Weights of a small mixture-of-experts language model, trained from scratch on English Wikipedia: vocabulary 28154, 5867 steps.
Below are experts of layer 5 (counted from 0) of a mixture-of-experts language model. Rows are named router (the router's row for the expert), up (a neuron's input weights, with its number), down (a neuron's output weights, with its number) and show model dimensions 0-255. Each number is 128 + 24 x the weight over its row's rms, rounded and kept within 0 to 255. Numbers have three digits each.
Before each expert's rows: a language model's description of what the expert responds to. This comes from a sample of Wikipedia text that the model never trained on.

# expert 54
What it handles: Vowel pieces inside names. Vowel-based mid-word fragments in foreign names and rare words, like o, a, ia, ino, ru, as in Edoardo, Veracruz.
router:128137125119152143113144133179109076131128098149129142149120117081152140156147095154128140130107149114141109114121097148122120130142126091082123093138088125121141154095102105112124108144161093123162147097108133099140131134093117129106107143171150153118132166106109116120110138149153135090128159179116107153102137101122081098128108135128175134106140106098161121138108162158121151147111119126060123150203165150095140111103126140132120167114134144139133153173125148128136111073095167155156126128107104120131109200103157099120130096103097137155085155074130126142133137151089124103134128125133090133121122107149162122135132105150094160124137101121105123144147131109152157113140116109161121136106143158156113172126111145168147101119101180140120136133156112113060089101135110
up0:123139158094132134164120089114131131118134126119113190098169122080163117135107097078135140133163107156137097135114130101154146145111149152108102126161112144125136084098140073132148146121075147140131133075096133134124156105133131150138166114078075152137116125113165103138087141139137091154103133138141100086127097143112131153130130106140139102114129121164142086147089127087105127121117158152151116145134134153124144057128132188132162175133141104107102107119147127109135108103120179153155148101140134145108164176135140116127111125152153140150124137120152128127094154069168149103142125116177117160123132145101111119175135132111130147090148137110138140125135138125145128135121111139134103137119089136110106126127061109113107140149126162120117135085070099158097137133142086
down0:111090064110119124163107089140141130092115110129135134199128139084137128122162144152120121148174139135133150153179141069104126088105108118140160177113129105134096145143137107115140165136148155115084157134130087152145127146157154114085149117082130095117154135120109149162098147179126116129131153130118128173111154159116140155165147135122155143135102154130133147073139110158076144138117116176097132121138145161091116126154111111095133109136110143155099115143114103119120158150130116097147121159113134137146135114160064108125154092102121127149144163160136125166110104114122161085145093129128159095112139135103146132139148154152108112098118138110141129179106133184139133120173125157159120131109137109103155082126137134141086137168148151113162131123136101149135146131119147
up1:133174126126162192109129158102128139118143097122120181153174135128124143108081101161119143136085167110164094140154120111113164086129122095121118135129158146132122096103121137146132130104087120157149143098096164177113157156149121127092149137122156130139159144128146129134180144127116139099135160109129095111123111144149094147138076131150149124116122161144131107070111147100131119134114095150123119161136159120099124140126125098137113153098133104145100112135184096105122077085109115102147163084083135075157149099138134148118122116121162122114113140112094114151101120131126162120095110143100102108107129100084129128095152087155146117137152115128136123113162126121132153104113114133076133171131127072134155103146111170119146111104093149121150163136168150159141148169134111
down1:086098122135189121113113125135117159143135170138113155126157122111102125105137154096134158047136121110153145131110140111168116069149100162135134121097116060106132157132137127165133093120116094154133130086105115106127129120138100114121145118144140094110119153085125171106134135142111128120119150086135152136173145111170111148125135164150157127136149122123140160127150138192154167156159157126151104137147157158159110111135137119151143091099119162166133133128132149172112115148133163116134166146147109164128161118101120118132123122088119136148149116109147131171154085114143150120151134137139148109107120111151144132093127122145158140130122195183157105149118138150116171117092122114153105125084117149157116168100163104140132148119141113151117127104086105163097176132116162
up2:116109114131128172156103124136159161167156096105148122138135137107193156126123089115098135094165133078119158153117110153135132141157101166145132118127134067162149144122130112178149120116148153104158151116134140116107139150123143145132122154103116092071165171129130139173137138147139113129093099112140107145138104112110091143139162132107125093121073172085153116117141125136123176109144158105104123128130117122102119117067064130128122193097103133115151130159158146115112125111119159165110128082098143124113157130102126150115151171106114149117120176140109111121099134123108098135114111081129103113148123093138094171120132112152098143146169130114142144130132089116115145134113126114128160143125157130089088105126126131087106103114141136165157129128160140118120076115160165
down2:112120124128134107105137104136116109117106142149115138146173116118180131084130113152151122109147087125113108177127135131151095141191131092109166134160107121105152127127138141158172093150148172136148118138120112086097103125173168146130139072114110097130097128093123101115134124103115086150132122137167151129153101132127138126144128129085136119122116115133138124108173116149124081094122173126111102157140129134107106121133111184166108151151135127152178133124127138146079127143110099096141123108131107159105160096135130136151146147124160139083143104175164126084143113139132109096080100128140138127109156113167129097146162139133122066148143139124165144125060112134103123136079102153124128130132115132184076163115151100104126163145133105103162130100124154131126093156149138
up3:160135142132148107094134154117099105122164114099142137132098117110149105168160117154133122124104079110176139134093132119141139120163141065152160110094106134149154138137158122151153179127082117130145151125144099152110123123114161087107095178117136129119118148114145159143139098160119101156089115122111106118107136115097134152162112151121140144111146110133093183166184122105088117143108157156194129147139129104118157113112155101104137150152167145096161103137136106099142165098119150165123086128119106147120159174093159103135133107107102133143105158123134149139123097150180117128135175122111124140126109177123153149121163107116121146167130119139096129155112132127113161155139112138122130157129118137135134172097097132093087077121130146091115136147171109079138149133153114
down3:110109124119099148132130142116134100132141099129119126127166152140132142165123096110123122147103155117139128159121088189088127113127116125139148120131138125175143079143186120130148092140090086130105111122169118138169129098075138146145122119107097099135132146167130146153165055110129141139089108147112130132106100156116091111083165087123114132110137116147121143111091086177153153148108176109112133112114113101177091140138143124151152135138131140109137169129153174112195147140126157142162134123073116107101132151117133126127059115159139148202135177109149130117156150110118112112106156129147089106122168117122105145168112109103133141143149167108099109121091109126141152097108104111137135128140114120108153082124107140104130144156098111109126134129127128145143122115107133
up4:122143157172137129139195140132110131120135107144112131150124135146139114156139133112117121162136115161102174117120149111159160118156122128109126092138124143124151123091118116124080154100177161136132107130106070151132068129099123128136101115122130118121194105120122148139107104155119131117171145169156130113146108114137121119124170118157089124114124118112145141108123183159124124107118140107155077116135145132160126115145129111120100145138121137121157087157128117115105136122117130077100133136144082186102102169097106138169114133161101179131161145110136132137135088142120141157124111103139154108147115132133123121172144050214132129110130129096128166132183148138146147099118141145129120151080122134136132087117108115122140129147171121099109079106111117155147118130180098
down4:123153112126207119131153142159102163102127126130124108082172125134094131136141150123150141157125102071099149113098129094158104145146148153146112154120113103147114096124130084106121156130117120162175159107130128083146117125132130153135120078122149079116108151135112118131116176134149124118158154132124135131142088190166111117158140168131149133087146118145123136106136070134158129121120164147127122115133075116136084100153192135149105174106131155074139141098089128120127140144144141147135154117090126102118107172127142103132126086077130143136140117103117136157099150101120086133137184141138135145094108118130113119113118091132156097168138117124147118107183139140113134106109130141144122096139164162128102143119095172137113118143163118140115103117124148124128160076126104
up5:122141103112121138111113130116149111085101147157125161120083108157141141129157109110143140121144107153152100114154126110120138139136129137125155125147178120131097122092115105135108106121139142132143158114136118144131075131149167125138123132119132126175130105139078138106140102169128103082091123168149106161101147120165127126118079145146153117098150123126134099131138116089124132132080128148081101151138172129100110155100121137147094084119091111137114137155134091159132113158116113143126124140162128167151137132111092124150105141175143097165138054111106083141118133127114167164162136130142137116115064127160125134086158138114125139126109155149144088129153108111135147123180128125065130138141141088197096140118135150086168127153108166136145099090157136132100147165082140
down5:131137131160114125133122175124101102138118143114117137150114113120142094090101097075095061112127120154146108131156134094087166079123070147096131128129104165137138101115164128114081132107193107123114101136130118171120145114112145100187134165120114132114119112125131086124147161132076117154111138173119120131122116118106132164094146148129162124130130138136175110097163116127134111085152156139119104126144083157140125133174109131099176123095157169147138138172117117130144125099094114146128138143146103103094134103100122110154109106102145143112119151104137111108106098144139113115115114153148173125118135196126123159154114130129066132117114090131129174132106144120115117085112100150104085093143127094140118147120146084126132126145118142165170117131116109140153088134114140
up6:138161140117124171108160144134137163140098107088086081110143101126142135121145087137147089135110134123147111126143111157137116137141137101083077094134125180127116153141113078156136134140145114151128154108145111155106133119114125128120115109154125156141145134096118128127150121122143131100119135135116153130133138136207138132103102133118161148077146116120145117125134159171157121104105141139137099164161158093125187148100150120102117150115204126148096123138117109115125117105122165083168126151135120135126080167102123163094148146165069129147100148124104144173109135118113170105123183101102171114151132061099126124132097110093077104101140138108133158120130128107135152106112125135112126117143103127150106135151105111128156133118137111124146112137088105063111119127132087
down6:121107108099168173127183123118122140157134141104171155122101164120132124129168169177160123131133117151164130103151117130141158142134121136171154153133080081123148134106119169100097087113059151130101129161101126138111164155179134144108115097103136140167138108142144140173139151133101201142106133136128141136110142169097163136137125182115127117168146124150117103144110115129127095122150121123087125100102128117114153100170144109155127176114148125124129106118114105118111160144108138111153152089101140148114132076102175108128095142130104114172113129085110119158115172108161139090120093117133107124125111099122100160128150121155137141127112112136129150106111141142122131185146146081133122113128137136155146158137124114131124117131077118086124156119104131152118112101187126
up7:088115114144147147180143140146080101139126114117134173157161111139113129095092093133081151102099161094126124130142128137137131076179127114123136102159128161128109096104134099126122142100131130143135125151139158132160107165080116088127074106148153126110167111092141145133095113136126094160102125170122167150102123146147114112137117133149177160133159117174123104131125112123144117136123092166140116138112116190111160137134153117153128146107159096167139115162124157119115120067124121136171133148098115157173126146147128130144116116177134122140121124166123084122113100122072120111163129141161127105121133104114124089107108112125144109146108124127140120157123120093166160165140144105168117200136159146123141164148150142104096098116130154126115083141102100170158133135143125
down7:132138173179152110133126116131102099155138138110118106123126156108149108153092147101135082152125117124129130097115146133122135099092137106159118142159136118163116131129107070150140135167119136118152104121153121103125158138136164147185164092179107107116139123083158126144103104129129134151109098137124097128136131140105134146137098107128147098178124111148102153141134141110144122132093166109108138145078104151133134174092111140134119126141149133109133110196187110123155127128142107092103116115123150140165154125160122108142096130096148116050168108116173076123099127195155111153142111155123136132124170127109141105139109116122120164097133125116139135166147127112152166096112150135117105072135107142126110100153115095150134157131077163096147167116130139096105124094100139

# expert 57
What it handles: Place names. Country, state and city names and nationality adjectives, often after in or a comma, such as California, New York, British, Soviet.
router:120114154120175123142162159132109100149123134167146117094092088119125121147116120095124127116094095148157151132146063110078096135137115096127104146131138163162106148120103127169134130106159112138145113130107088161104135122139128151091165102162132118129085129104132093110139114120116154141130193159110081175149129130097123109147168144145153125123138169104133101091152115126062161119167076151157168120171139126132132156146140143127112139108074147133121140119104084162104121125165155110138118137129066094099130166094127145088163133142105129104166153139145149136093115149135110124142131092126054147131115150122134160117164144136128129121124139110111147163141127143129126114125115155144157132092151140120129120157116101170120105129124125123120166132165140111111172098159125
up0:158130132097124114141126097145130128149160117145128119126116150152113148127095130097143131114151126117136135168095087188114095131086125155135149096116109144153135096114137152090103122106114125078128124095114115108130162119100179104105156122156161087123099130159098165129125148130087123153080104118121139123117181182144112164124152103150150099085149088158101134115112117157149094126104125137101170141126122108133128116127142132137163178145114131130099163129192148114103117116126161168137125142147112119149178141095149126131154157135119140129097123106140165116150110168070146135111098113098137163144105131112157106062143151116147176121142176127114131127089136100126131130136122088097133111113169167134118094133063119110162153115134135107131083123155148112151116134136117
down0:125139118107098136085083117120139073109099156148117165126111129102088131155158087113130142099107118157141166118160134129113125131182134109093125182079115143108128109101152155080133156154126115126111133133160111147094109146083100110134133141117110119112147087129163116152135142164147173164132115130119138133108099093096096147114149104175124137124159123143098161150123138145100056135099114155103114125095168159121173103159174084150119109111138152080097116112124161123121122106164116126145113181096088127127082125148148115128145144146171106118111131149121121128140103118166161123134162140145138149134152091094127115100144093162124145111109105217157087150121127108096130123114135143134137108125095140140125114146127125124131128157140112124115092135167141132130114111118116
up1:110085112165147158131125092133085100147102131112134112106066160105137104108140099116154111122148130126146122136151082104153138096125135064131131098144121152135149138113120128144159128134123131119106108144145140118168134142123142092152161131131075112076118142083145106064125104160154130113116080093147160128129136179131131168177176111104125114094142133102147153154136078093148132118148104103105130076124106110112134140142157088148118130119194137141147115139131148077102137127119105160166164152131069130171137148128130126100150113156131095140136104130110159105105102116110117151148154123138093114123118123099129142139111159083116138128133145123123106130106104160155095088117124138148143126146168148130130129088143123143125098111139093145067127133166102136086133125091132
down1:150137093086124143163124163132129143118160100137153163106137128152101109113091121114110155162150117145122151126120128126174155103144088130092111121080128152152108074113095144154097134100087156147101117137127137135144134095142115120104125105139175122130154136140156119096101115143139141112127147162170149142158145158131124119112102151095110100150112117130120133145134091135096157109167107101134147129188104108162089083192154139147134127108183179114130150107155128146153108163117118126128138108135131115116122142103141130140184122161153145142140166157087088132112119118108112109148180100112147084129079117183118145167122115116124101128135166147156134123092097109183139132145143118100150194119149130146135131133120088117103128097078153107118139159127135156131115120125110
up2:192100125145126140165125106114121112144111131121097105082095109163164106111110101105086122133156074142149167123132114148139148157149124107130111148115100152164143148126129140074107149111135132220147091165132134154154151140155104107132146080124134069151141116133125130113097158171136150153087160098128105125140127121066140177110141149127115153141140150143151087133116116098090163153135117135171141109163126115111092087143128151138102108111132143100131109126106141148098151108146160143189117131119150118130111157098100150143134123141147135132149145153133148154122150116109148100155139125134102097141133138123157127099146058147161157173171144118117123153117073128170113154115121109104148119134118109134122143161105124153138127182116113145134126146171127123132127122122109
down2:146110101128134121135152066145104137114135131122140114113126128126107095046140144142116150120126162057134152167162144131167129131109151107129103118166094100160191114117180120105149121142072165092145118117118141125156097110161139146140156145114111087121118145122126148118146114127121086110103144120135129111136112124119106155143125151121115101102126105121145111140145123162125079115125119179122098115133113161121133224150142151160112143130113130127125073148102148117123131130121125159108152132119189127169116119157155128128126113091134137149094114126138127120167092134115149130160063090146105104102150149124127095111074157142122138087127119131108113115100133152100138114132119127156152143115112110129114132128137147125126142153145150118076112088163063161124114127103095
up3:121101114150131140129145114082131106131138116165093139074120166133152112130075138135106139141121102111140104134109110110074162119180124150122145112153079149108127137208145101124117145082121099075143141164133131132128110112143141152117156120164125161108101149083121164142143094110113095169139138133093113113147101139104134118118138144159118103098157120153134138142118160124151112146127103155126157101127122127111141123129118126133149109107073073141113138123115125138087132147110109158122127123143098121168116136164084116171131111186099092122135113097163158140142109080138150147112105144196147157139118133117138122131158174163157085150140088129121132105112161094137113135136133092144136136112120118105147138123093146170177097119138112152075134142164100101142124152114109
down3:122174071104103132115143096112115149122122120141086092143110137165117102142068124172135123156208159114099114101137117165141136128123102102141150111111178098065124141104100140107094137170143104122099114136126135130105167126136093081100077115125098133145134166177137148124116125155132147134146129126110140123133119154141117121092125126134130124091125120089140127090142091133132153113144155129141116088088128145172156175149153111144102144120139119136121151137068127107118141098144099125106141120142130133120089096150120151143132155089137130119113121157127083140114102159151159105115128113108140116087146129150158135100117134153146119098131158087126134139123097107111115157089126144175140119104120131121113086158172114083135092132157112131170127164143140199107113111113107
up4:111186163165106168117142125159139120122128135107124115127097155170179107125098094120121132097157098105121092156148068138135129121131158102118113075188110118129142121140123125166128144144161118115133126154117105117141134120140120136170099125135129130100077159112118116115159159160146170121129115125122158092122141093139080118148135165107112110111125140128127139133129160138149121096147105114112137078100148074083120120131121079131141161132127148134093147122160175146119082108096129109126097110125133129112137171143134168119122132098124109130150122150099107141117094147151129080169176128091135100157118118138142167084099117144119149113173098157144133119140107141178147113091095118121103125123112157106151120146125115100115046123126126137165153157141114156114120166147158
down4:149141130101121127109105132133110136124147129096110097114125141145123148098140137151156140092161134142090132182069124141122161176144138107137139148150108121111138134149105084162097093128123122147151128146135112123145132129118136123096140161123126134171149125170118111079135090127153149148120163116114130126139156159152044164066150134155168172135130118128161138133115141131137126117109150091091145087144153128116114123139144134149132115151183125162177153108133167134120092110094143135104151104209110153113129109133147080130078081147166124150086137171119141118119078134133128098123166122110090129067117098135140115135107108119094132121126143118134112119147120156125144120123145122112167191108116140146115134104092137119131128147141159107138113117131117112087118105088163
up5:137115095131140157152177109145141096165143149162141105121106112138096112130119135132114114131081147129168129124125141116155090148082113134133158130182135098147112143116114082151143151133121135191113089114123118147129117167113114119114115098108104144153105135091104129134097083183126130087113137129140148148128150116151124130128155130112170155098119141154123107130116094130086165066137160133113139105118148149121115125111148090129086146081082179150155142146122122137116103110139116126098126117129122133137166154113134159142122172106112098088169142137131106108149126194135100101147114095149147105119140101071146157133107154133067082171153127138092098127098127128132111129099120162165141122118117091124136130148126120143204170129133105129112109099140124133112158147111100
down5:118117109148166106162096057122147199120171147088158136102119140102111136145142142116135121152112146135129151109158126122106109092132122115142130163126163152119125117128131114121148106111153129122137126112127132124109103109128158151131131162156149132148098092146105088170151114082161140155199108131145156074114095148154124140127137131114105140132173085135085125148142130154129192072119134130140145133101159138171150099155099127139137125125133146119111128087123097132137116138119151127158123136136084130124153117139161114164155156146106120139122100168115166138084123142129094127147133150084109110086165175105144120162148092137105129122094124139098157122103140084142156118185154172128154107152097151138112123136103147108146111132127090157080181142121107126120107138118110
up6:117149116140163099136105144132115143129136099122131129148148141132146141096122099176138143142120160140130087128146125090089132098109160109099134089129124134140156126123145118133074130154136165132141105095124119152086159100111081123127098113144138134118141165139166177192170116148118175151105128127116160142126094097111160135137108170143111112134166174120147150130099114088129144098140114137138168101103123161125107129143081143158109181134082047152137163158112136160106110099141147114089101133154133154139122138150123162088127134128116143107141099151145112103127139153131118130130163133101106117134148143102163079100141121147140131087165158147155154132118162130147095064127135136133110130112131152118132102133130112130094097095167146115073158176145112148125158136099127
down6:142152102140125087099161098134103141143112105152117117146107155109151165092095156143155101167097133119162134130134115144167104133136130140122196116099162132116078141141166099136132080084055126114116155148147123113115131091121127153163118104111152087064123098161129128159156146127152131132142114140127159120117079150139130137114143141119109103147168143114141142129110109105111148115145098128131137138134130108219137112124178103106144127119157100137127140147158106158111080129138130132101088131162109138159152136143159132069118122159121115098119077116097125137120143104130177162158161093125152138144126114093136149168150108120121138139127158153146122120086129140112177134154095133130079128122104137145131137142144143135103106170129095146142138112111135162138081132124152
up7:131121076101109142149123132138182113131104186143133155130129093130110123135114122136154106174132114112106093118107127161147190146138148147119175106111157120159112118132139126131136128127141147151098085132091091129127136130135099080119102126176154134159120131128125087136130172169155130108104112133102124149149151119077165078141161085128106138135130125085116103151141112112112173143101174108133113153115145109143103102126157115150127122117094113128135156150149136145147112119154164146171107143102071104116138146119174171122087159111087162122118171124122112118111131136125092160144096126072137151152116119106130136133116115132148136105152097114103142164136122131120100069128099133142122116179121116087129138116111110102146117100140162124105143122124123123081144205089118
down7:121104151132118153110108105137109148155135173133163123103142115171152105117138133155132132129140067132140135129142121144121140131096110127169108163078084117126134140111129145146179106157123105086067134126121126161163146150166101104120170143126125147147115147156164118119111135144117116113130076105141086161088117130160078114142093140159172156116137144139139152171141142125138138127127083137137152125132139137153091120100094147127069142099118133143116117107103177165101088124135121135147123138120154192133122136124180117113122121120167126122164127114158113128124133155119087101177146122152123141112132089119118128094114104121143113128117112119126085129137087178140167156075113109118116083127107150131161110142111130082089160153162158146133117161170092115141148142088137

# expert 9
What it handles: Foreign surname pieces. Middle and final word pieces of European and other foreign personal and place names, such as Percos-si, Stephanop-ou-los, -ville, -ini, -berg.
router:093129084148142134128128158141149090141148102147159129113127131103134126102139046129114151177112123096159137143122120148116130145130105123111128140118106148160173096118110116135101150141171093106117115147147107110127094124116157134111158125124109147115117159144123128126133102115157124127143132142141124134150127135123131123156135132100135147091109099132141143129097131158117140165128098137169147127177151099128110156101152127149095152118162114104101133147149110139117144115096164140133141121111095118138122198125135164125164101136092132136129139076128180145123131144085150106189130126142100127142102167107149114132195129161110164129122106127115141156120113091155115143185138132083136091081188143162144125157104134161098104141125160140118159171103111103042130171152125
up0:125127153149127137123132149144128137093183126114118140144121151065133156134098097106162121132119090120132133164129116176117121148108112131135121119159125125089149116124098155166158127117129120159154115138111134149124075108083127141144111158171076127112119108134122148145117187146135151109124133088131093122147134165150125120130128116096113156134170109091139132150146153136139137119139119137115142170115093125105148112155098135076085087126117111100135137133140109132121105135137155110090158142151164115099134088124127119132175160113109178090165104099137103068133120141096121113132088081139150142109178164113188110116178135184115124119158129142081118186142078115176093148126120136094098154130116130142131174119154103139134124105156133102136118140110135139133124143098105
down0:117088122158127174153106131146145148145153159136119139124096150138114131180139154093152082149158090112144109117126145157134150124123133136146168156184124143137133100129153139126107140135113145135102099133103173168135133117136105170121153175134118116092088175127153115139113105129125155130119085163085154110099117135116113066138114119124102136076132152116166128092142123137100134109137055162130102153141134093126151110140180150147181119138093079132144116112129095143114157119134098119169160122131156126146145146158151115111100142156111099151103117111131127138144167099107168154126133151116179125106116110101127148062103108176131112119116139115124147140104113159117118146120161136139153152138141093100099126149198143122134122128127137116128104123165130125110175175141134
up1:136120116106148112127116127180142101115128141139120154152123096096156159150114122142119151136142130132120146117112162146146174184167087108104122128132121181129156098124145122150116151118126139137134142105144138097137078133095163121134158135145061123143143103147136108120150126129128125144064132126130163124110106120137084111122139160059130117069115114151106159172136162105112137115131113118148116130115098141149136161151135111149144088115099134107149143152137110099098109169116163144084151117136103142131129149128040122165125095151100090138141127171127134104150179119112152128122139102139115083150149145153114117106157117143131113175110133095104150085107131088073143147115108097167102120121129151113107123091153144132157129163108140125097095159095129152118112145093162
down1:143149146123151087108127093113125147118131134116112085135090104137127130137120120128138121107097110148114087179151125141134120105146123146113128130133080114115116137153136108106189192120087135120121148133125097159129130133146101170141130126154113122144106150117163139187102161138159147137109091163122087109097132200125153103120152161117121126155158137134120101116107106141126172084100160122119101149140126149103139096115133160135075136118178113105124120086168172121149165119116144136115071170146107110148136155089157143155129144129131137161143112072134132112120153184128108118127140179148138106142120152119151132161119095098100125117162135135101111176163140158084143168136128142118122117132153100135169147115182115115119136131129108125128090105137124118072169123136143
up2:117094157126124126158134110127129112172096086130090146141102135144136148087107128162110088139151158104125148106121132135143120090135134151118115128129110123133094173130156152169085097119131092159147131141096151158184145088099109200118162162175147126124123148128118140120117103116102098128115129120106099129133159110117085135142128124122101121086126137118155071159149147127106100120120131140147153113136108108130065109130135134128105135109099108114095121128137163134129128100106145130108201146117137168160112173102142157147136143133098112150069117089142135165116148117119151116109111115137105138165122132121131124105163147126114156183147087098143147178125121127150129106139119154107154153172135115121169124099118119096115107149122170171122149127075131118111092184159120
down2:144109117094079093166149118147154145099157131082124133176095155137146130114147080134134137114096163120143123109089128137158158128142136113146114135117132119144108085171133110110137100147152109126096145162139126125177100127066122108130124109141176082123096109113109123087142121098108141117187128123140150135083142128094173128155125138118137129135118146160126089120184122128088103108115120143117139120145138110161138126096107141098096141116140133127136146150105111139096138084129144152084097129114134135136133118141122130118159143102121132124134128146108163144180103114067125134115115134101135159148154128133129115156084173159095150125147179153115134101098133090124115147096120099120143139120132140145114168097119113096109077131109139142199115126175124065115090090099105
up3:137107119094156126106103120128129091078105172168129148131085114142101091146150158158125155144133151168166091151098107107106161161114084119154123178114100131128104125109084126132094125117118119106138150132156134142124154124109145145099109115134133147067133187122100132107147148146128112149106111140134119123132156113158166108085167116137139131120125086086136182102143123128135119158095111149160146122121110127102131138129162150097101166083128164136097120153134101130148147139112119125138102068119145149100128106103102110167091148159134133111092134090143143126114112124117135142110133183139112146112131176108104148148135121142104124148140092139061124105111143169098138142153115104094143120137120122174141150160126104120099113108104168105134149114097103093094189123092136
down3:141136150143139101133089126139134127135160125124145120129140116130145126128142101130123161081149152143103149142098135098151074091141104181129139090117132134102099129131112110111108153149138088160173139103109102106100137125110084091120163133117092129160142096150129116085155109118137136127124153110094095092118130099119120127134130124089176163134118055092138128122146138175138179131089130118122122134130137113201139117138114138132127124110112131169122127133124119129119143103124132117127093133040143125157143116157130125130125081123152114154115131075131108155124163114134106133109160098124134119117163111160120155171141106119133076145105133135113150130152131107156174099161152140117096103098104120150131157146094111134095114170088095124121096130083140181146129176102178
up4:106178123169151119155104130138112131079183119155143107125081138158124127160111096132117170129127135157111138154128137175107092117114082161166109128114150110132157150126156105152143084139122157151132101101097163137131116100157107107121095149100132147114114117119127139171157142142121118148147127129160157143101175145119089163123103079146137112100120162154113138116110115112134152139114129170113131134143107111140172158091179122149093100093136117165125118122125107150086114138154171104120146115153118161140124158142062115119148089118114089121109183108124160093149141127117176129139133140114135093096128123121109103178160133116089173099125128098133133091144134147139100143143129149086144160125138136119144167091112111158170119146123156136130187152130135094127129121108136
down4:117127138149147125167156113130057141095102087141131155126157101126123164138089132162131135128098085115090123144095137131092154085121146134165085124089072071104116123127143151130119090107135172132130134128118143119127130132141147080109152118114154114138120150126110099112137154084166132148156148153158177116143126131136158160120144139148146112150153133110081145172152119156130105134132131087133104170123095105139138139108171129135142100116125124201104143087109094118139163148135087167144109089118137133146110154110114122131114136166103173124114138153120100147060089106110135108114096127106118106147088107130158140138138166155120115137083123118158120123126131116118142165114124115131139096127104162149094126132148087143146141128161119144181112137121110133101107120129067
up5:130118119129097127176149155114124126133118098130083123129128153164096112122144086135131112141152189108122124187164148114072124088132107148104110133113131156111153127139121129106123097119114168132124090104104148117114150146094183126197145203144133173129135157121164099144107133102123111119131107164135122155139138119145091146153108106118116080143125121101159136173109166073133087131145093109158090140160130072122138168148097121152138149120131148125134110149147118142115153099165160114130147118122130124175142148130126145159104097104114187153105147097138136133166156153060121106139126142102156145138120110119125109144109132140127137166150152126132127148147134104120127159133092117156107125140158111123102160108117200142129094132151125129143103153115114123114107101136103
down5:136107132116125121119130136097118110132094164129086130146113126129102099139093124097136131146158164139133161133153115155181110123112101122158151123138109164122140115115080178138151160118176154094154114111141096130127120110105110101115085128143147120119123139192125084117142142117140117118113114151155169146128129104131147170133100167101109150162120139118132102138104127089140136103091110115095114137119139138133114121110065166169174109077122165123077128145125204138113120145131132114128163132128130119130117074131136146113160100154155152115182089126121149122124164109141119138082156100109124093098115169123120113105140135133111089117112179082125100079139128122107071124097126096128103087140169101158096097136144117112108126131131072116121122102106100120125117110126135
up6:137126101114108140133132166088122137094144131139110139130137132130112134099114160112095165130105156130165153105136124136132120063134106137108138133105124134124130149107116094122099113122132088152138132129159198116126140138129097132092146132124138134144119170158131126146140095088174123142113134129180119141154163152122129124134137151125129133154153148153152146102166119119108129132085098145084098180168083124128146153139092169113125105088108133113166186123152104145151108108097177152129121123096123140203130129135138167157119155117159119118147124111142126141135060116145164140157139141111132116135105141128130105136134172148106064145146124154161129084155135161178163117178091148107169124081147145144128111169118094125122097138107128128144135172101087111104128112110119
down6:114138132099150116120138152103131102136146170137140117101127157119159149132133126161113085111170154112152119135125176146151080107138106149165156127134124155134124109150125141154117114120123146140134119123137112165138099114162144125131128137128105124140083127138095147151136114120143164130118101132086126166139127130078139083084120112121157092102174156121154142117113108127116178104163110133119083168145150082128132144115118096147111121093114149097134102111146118135185123149120081104147096127142129119124168095162082089089136166130146119130124099099142128144121093130154113112089105176136175114094096147173104142143155087128159157136135166128136122083102138138111127081129161080122130153114147154119150101111071130138117104148099101111131140076122106134094143144129202
up7:116134155121121117101087080162137141095157154138122098159115135156151110133101102140108102066175176115112129104146120109135137178135111170116148105117129118129180143127161132110141109110115126129120123105169143156160128113133124149149140138161172159102098098157116183125143168112133106135120146097094106163152147105112087125114129101146122098167186166164099128130149137088130109126120105143143168115146141116132123105132167164089144136100104074087141147133122127153143095082149117098135136134103140136143113119136144105170096149141127128132099183086091151109100111112089145160126156123120107123123141165128134129134136156105152128096144102147116140168103114139146156142112102167099140129143101109121133168091151174132111118070103130107151138123121133146123166154101107
down7:119132138088156138149110128103118099123151126119097128130151128168144142146102140133134145128169081110176092218089136133114104136104185122105099143109129092157175119111130140110090100134131096109138108102121150160132119143119143138079163154124137089132115096167070151171124104100149145152153165078109127141129176121144104100154128161124152108099156161138132119166154149133101151115143092108126140107122137137119119076166130104135132162138060138159128101120110131142108158126125106121122094131094149157149115143099179144107123150119153143099180151145091136117152161155118145128134116110139099146149125124119118146130162172132094112113119144106167103120132078103149115133114114136168134145136086133132144168130133133124111153094124099110107141143102128113122097151152106